Experts of a small language model.
Size: 9 layers, width 128, 12.3M parameters.
Below are experts of layer 5 (counted from 0) of a mixture-of-experts language model. Rows are named router (the router's row for the expert), gate (a neuron's input weights, with its number), up (a neuron's input weights, with its number) and show model dimensions 0-127. Each number is 128 + 32 x the weight over its row's rms, rounded and kept within 0 to 255. Numbers have three digits each.
After each expert's rows: a language model's description of what the expert responds to. This comes from a sample of Wikipedia text that the model never trained on.

# expert 28
router:138132152171121120177168164073162145082126157071077130131125098100133110143122175154099083148132167130150154156069095107138150115110176149148141130109127094099199095135113086114063151095141114061143156175099115124117097141153146104129147116111059174154138113117117065124006114102138092142147166168144140116136150101053166106140138146126162162107135097101061124135164152174095138109084
gate0:175110097180110158104116192122153132196119165123126101155149168165135114112152120138078102107077159155123068145129111118111154098094103115075107113097132073126160173109105174096148130107150139166113171164118132162127116156145122110079132128136076130187159163130167060138117111118124114141081156117193129087095162164130127137143121232178144176111147112164127102206178161125112177102066
up0:128135079152114142191069172160086129089159134151168098168149146065129198078080118129103134116193151135114123164095161094136162153081164124098112162126143124135092183065148130159172121135156125091121186169064175078130124123098173065176173102127108136099120119139149142151147131133066137103109111148204148071135132147131172111111132157169083100158121120147087098150109089116127175109142
gate1:110108101104163140116078082124088078100138138178126169130122156106088165132096126134127157117086107121114125124166141212125135209157118134098069113146131137150099207124142169146179095149104106149094083105108170136104111105131114150090129116135151037090110167118128206184177134137101159093123102169125147153123134162184086167117107091165099096114113128143206098085121121078144182128133
up1:124118109121132132101070089194125105167075091205154119127156138100130098147094095147126159091107125129082093121200205122104174150131121077090109110137099119132102174161109156133146092182100094194103092114125116193150185137098130152094078167124168092110137140107135183128181137159141165103119118125106098136112121164196076189134106094133118080125113132138210139104104119135148173142143
gate2:101163094163098150158143217077116164107177138113136180180109137129118080152162167134087073117154108188128154117160109061179120141155177084148073098160123131125171103123153120109148116106136097038104167122119074161235127090104115124172132101122090089159126089111082096124100068127131118139094078158102116112156149135112124078135092149077152115130121163129125123139124145101100130136112
up2:056112184152118132069089126168166134125138115101210095133096152137172131139106114178196059074190152173163103135107081123090117097127153108098146184094142107109156132131153065152165066118125090090212138153188148126111158124115146190117156116132101135100102122150113080095127158113089105107084125123148168170134107134093112088138120130074086128099159118165161156107152097148147126128137
Description: Word-initial consonant pieces

# expert 9
router:121143097161110157166152140099136113091148134100099159084158088157111137102140156122126132150109114188154133152105118156104087119114210127114138152114113127126125119177136119112114204061120146141104115112083143101097119111128082097177133105141096135148050102059120154121000143109131077152092095163113113082164130090132157143117212184112123174152142118154147108149117152128121124128131
gate8:143118123154096133231189124072124115113145127052106105133126135186105136118155206196111105180137144181110140136115141133151115124089143170122164180093119128123139120149125172123119153136129092103097144080141143138121153141094061071152148162139097146137070104063164180187121144131195089083079149150115133102103131164156127151101121106134135066162149144105133111154111132061144155124182
up8:103127115159182127069109096125131159143139192144151090168133180124108104147144105118119147093164125129121111135148217083181162132129152122117177183128107120092092192100105074190123109119133130094121074198156151148088165111139100164167113109096133107144136194110132120129110105123137111137137071115201107152133112138166124155182147073126114212197074127081131140136159112144152075145134
gate9:123127139138128170153110129111158143166124110097142027133148119187105117091128147132119136114151144112104112105060111073087140110081147233135151068175076103126142112178110119100126124091183148155114169126089161143140123153117096098081063101144106139089090095078112125076101092161100136180162106126135180061159115132149156096075154135145163186147145136142137095125090121074170151134137
up9:136123164115057137102149118141105159094059175211166087190157137115124091145124087156123109168101121158164078143097110081131113130128105117120137101117141087105099134124097145170096170171103122052137135167145074094106116085166152057142112156160122119164146092149127130120126183208163114156176119171080172169156106136150073134137130073166129063115100127131126156145174156101105124133158
gate10:119125100110114144184106134111130138109159084126169131164143111122087087083128131075080162151111154085151112116159079124159132170141107182149162173138132143110103154186107181128131134120105131132141106063103136139142149162139201137133097165118146063188101069078190081172086060092129036109072150095114170073124157098133155162124139166093131140108114091082145120125111118134088142178133
up10:194143118125122109081166163115102105115121151161098122086145155199178158161141166158139101104159128152117094112115186125075088095115156045134094125090158087205121128163131125156127052114116088136104087173050127174124105142139112173181108194161167156077159178135099146091146194122151161137113102155104122159120103121082154105119153061099105118155131106107125115098121143117139129129099
Description: Table pipes, foreign names

# expert 22
router:100094094142127115171080170126173104126109124118122137123148097144186158159151169133113053134152159204137066156120095124123132100104108162165120153156072127154144124137126098113056186122133092134148146144172109099120144167132108086166129137102144117093081068165162125091000166142159135143093119128167098105127114110125107120140172155106105142115186128123072116137132135119075108126130
gate0:100152120144149104108086120067142160086129093121120177120119181139178146177119169112073122125120137195127144082154171102162121123146179170150124154162104095101144119145086139164037172128184120104145127155134104155117152129124097134128141107143105105121109127121197128115126148154220106076104109115132182135125221091134097144180160110134116070155140115163105096180123085090068083126097
up0:113166087110100106069099077200158109080140140147119089115188101064121163164062112144157155122115053136138159126144085071152154159113139152151175114106074129117077134102166141174234101108131118121143137098131128097116101124123104088158135146103114137118192093127093197114116102110124106077105201153182094123110136124163135142103111152131164148160120134073149109141168094134171104134140
gate1:171178134107121106147127123202091110163110136078146089135114047087153154144124146116130164145111126186076060161124147149109030120148133144132189087115084126091082102107113091080138101120124141209145102107091072133141118146139126101173121142105142085080123091137110108067089159116148093193121162143160060130116118078123096103144145107159096132120146113117094083121164133108169156096112
up1:146146126154170141124148148150146164131160141181140181100175135132147104107130092097131069109184130143132126087148064073108084098115111093139118128122170108098113126131188101113119095144129130131118163140220140127100159131192146127103188184162152126116114162131175174140163162126145065135117111194095127127173088073118169161130180137092217070206116116150128152116120110098082105129131
gate2:120114133137122091151115090091184102168021169097102164134172133129143196124120096123118042147070113126129104137132077179124108146089128133165109125092107110215114124152126092176141137112100101095113170155135081127114126135139169122123093120101136120128088115109191163085109116147193121152099109157174152093140182127183106167140144151176081103115176126101131163151122122083136121060168
up2:122101123128138092175122119088136108120113062099146114104151137169121154074130097120151066116127127154149092108140122135127158146114111066209135135138090180165070124137195195151098150118160114146106116135168162075117084150085155142117118126081105081165124199132175114165131093073131122174062132087156156080161163126113124091088106118144121043098143107143109114152097091085160116159187
Description: Odd fragments and symbols

# expert 25
router:158164141207129145120122157089108119159126075137130115083129079166159139108082143129126110166162158180166085147097144121158167119123118120157202143156121115116148101134136109147105141073142151079139107112151154159097110166173088060160186117108090170182080099131155129095020144142149098150100125078108045079127070117111158099130148155123140109104167162128094103171123105168107112112158
gate1:119157108165053108114129116128153141187142168170133105099130154097206114073112066092135095127152146145105085161131124152145121150090121128079169110163156161099150111104130080163182136092137197132116124156089098157087128184086095097106172099094060154134126119131130080109142154131167161093146116086126108051084142122116137102109174104144091137140170101027135142141173078132119148124151
up1:127204129108132131113109146232108120118130175113147157164137174170157058131096148086169133083143164137204130097099110172088114182100123121150079139102110109155110114122109085097079162094177168151116100173111114128123145169188128169147089169124188107095134162146177145129129108103077121149134088111148171127185159082150114178093120118144104120100125125123107102148130189112131133107057
gate2:149200113147109129122131187082099091172103116184103106104103146123076127058133094159145145209097116184135186220105088139132114121139150105135147141152136103096133103132155100167126140114113114140134130134117129157140131154151105139096160112156090135117146173136224127146116170172083135137140114088107123079094143056070193200147111160110141117095089156080134135176078111133113132103152
up2:100104108111102119133149135163123148115179069140126092134099153170145106105091106110126151042116118166126069128157092132101171147083069169095115153165086163183130062114142082110079148141139148078118127159139177080058131128090151098095174127063157101118178165133137145086136163210151129131112090079143169119085143130090181173091143134161103137149090145148130086111106122116093142092104
gate3:109123107103115145130105070156134064121135133189129168191103081100057136208088182117128129137132158133100134125076124143117182120089147149137097120134081129098138104167145111123148113134076119148089108124064128165189143117123122133110143140150042156137177089101146156175111136111088157080131121136168174145125113148185103182178128125175150115163088092161187133154104142086181171108086
up3:103111147131134102101163182144127141154143151090111156089124131113135064126136149142127103133255147120156127155094160079092099159102138083131144125194160137089173146149168100131078131083135104153188153118148118133123123127143119117159136088197102164128208103134173138113132189149121078068148199091108141092125083100112083087091097116133124118126175079105132132117133136127155112193161
Description: Prepositions and conjunctions

# expert 26
router:118183138147062128146050180111194151132135090127112134122173119146154149148110138134074081150143145117180053138151118124126121141148121155111152104108109130135126111118136103127053142153124217132189136140138137090119139118157138116189133146141141159156097111120136122069000120102125092155122108152091108080100134094104149097157175144165152158135121147153077085106115159106081100179155
gate1:128152129127074161223085157152147142148129142119126133147161124111221170119068098122097109149165128159177118158176175161132132166114157141111160137095130191132131148116055088142117103072131131126144057134075157151129146128053094149157082156158152137148114178168143120109144131110125120149158172096107102133169154126066147156155176183100115147065157166157144135093107142082114154159105
up1:115120120166115116172128142164150093121147150115085049077136136140141153130134124164121179101145144181148052133155156116083067147145106088114108134141108136135092149120142111132136139116133133139143138111124125176114121144080109175147176109212110139147145148179143171081107050099104144167132105072130219119158072152107168130072077113108155168124083097194144112099099076188145166122098
gate2:113174170136131092175117122151063103099086087162098069164161111057129127156070084180122106115129168137172098164130169166088218118159159090188123089136119159155166135126165072119125131140055146138104111139120143134079134178104169166107134122099161108086143150133122162136057130044156056133124126153117117133112158157127120147129156076176138121097110136158121145122153153098108124127148
up2:105149157150170131098108133115149112073086084127133194141124143077140083160081112080106104132108204150150109125116151138114181137127139027165140143101167162051176130162155075078143120152052144114134095121101087150115157134097116122134187151117141126091139118107107153164062130135148137141085091151186144092066132148170098179135122112168167098079124191157148095105140131140136114129141
gate3:149192136110134108117089139068186128102118108113046224118173118166129128138161184123104134142100124142105095134104064084124105177135088146174124110091131149163097126128151153104128148118171172189128089151181147136164194112083157126120133168130101185094115129112107107117103055146119096072080090144108150089159121105160090115104117095126088158145143146122122128129042115125076107110152
up3:179117097101100082103109134111107150110105135082104168101073187176098092121116124134107087101170118115159171109158116148124126130106081099135148123145143108204108172131072114167122120101127121078160109148136196133132107112128138117102128120149121089135096240166097098140140101216142147076130180153129122111104124137103141120216133155099051097144162169157163125117135171143061156146121
Description: Word-initial prefixes

# expert 6
router:138192082134089210109124130085092097158145144143131146096125133129127144167095153097084053129132167180154086114116131157182112093082128113169142150072096136118095101118089148127138135122144165117111115136143141142137100153187109096153134069157128164142097114090138151134000126087137125176121079067147164061085132128109133125132174135102149163153131147134047126150163096127113113163130
gate0:112153227129131131139097109144170138131104101141161131106099188119096104146154123119190120156081112111156133189120125142091072130103103123138122079112154126181119104131154147132111110124145189130108067123217117110077148176150092160103167098112104116098113120117175140151096157079130113164107087144119080104147162176142179144112188104140213086168145100125107182135149190144084137092091
up0:186133136088150142054140117167140155075124180101115111095138098170143171086124133137115147170101079105146153105111104145160157122139194109137112131183115172153169170110117156147105161155136072115102163154048158161165113127114130146125142158060023106106079099093138085152091129097129125071109112132167133135157192176081144119142096088117133053148088106112119143126137156087145121114111
gate1:171121070140112103175131084075157118170190141130133107079156106095108117102120170115138147150128159156147058127142127096178125099095138180111202158070113130121115109121106112141177155066140122151128141144074160145136125166119116104115074138158137201112146106121154135084079094117140121179162119135135176093080075118139206077142105122127096153127151168157078122179127095101062105189107
up1:126120145146106079100116151170143131114149100090151139118154098104124143080166157171139178137150085154090158065120139145116082165152102115139060123144079155198133050143170162152144080115185158140153114158189057108119135157136130056096109160079147116168166144186148118185119153174120134142122122166157113136106127125134164134099114122168070150083195106162140111157133116150148153097200
gate2:120133081119138123079120082124145165091109172084139122173210134122101120128134121104083154098117188152140167109100088115134198073150135100135120123133118187088076126079083151090109174100139181109166100147137115129158139113194102083093142134128144132182045120148180120146146137176157148125083120160101163165104207110169083118191123095114171131136088131107122097155139111136124126151191
up2:159149149116191072122110125148153152178137126117054055137141127139134106105113072184106141150070105083131107132142126096134130130224159116118149133072180155072068116126117077152136094187192088105125118128094130096166127160137169085138158115136100096135176115094154132127105171093095081117135101116134142163113112112158088107102150137110157102145146069112166114210191173136124106146130
Description: Year prefixes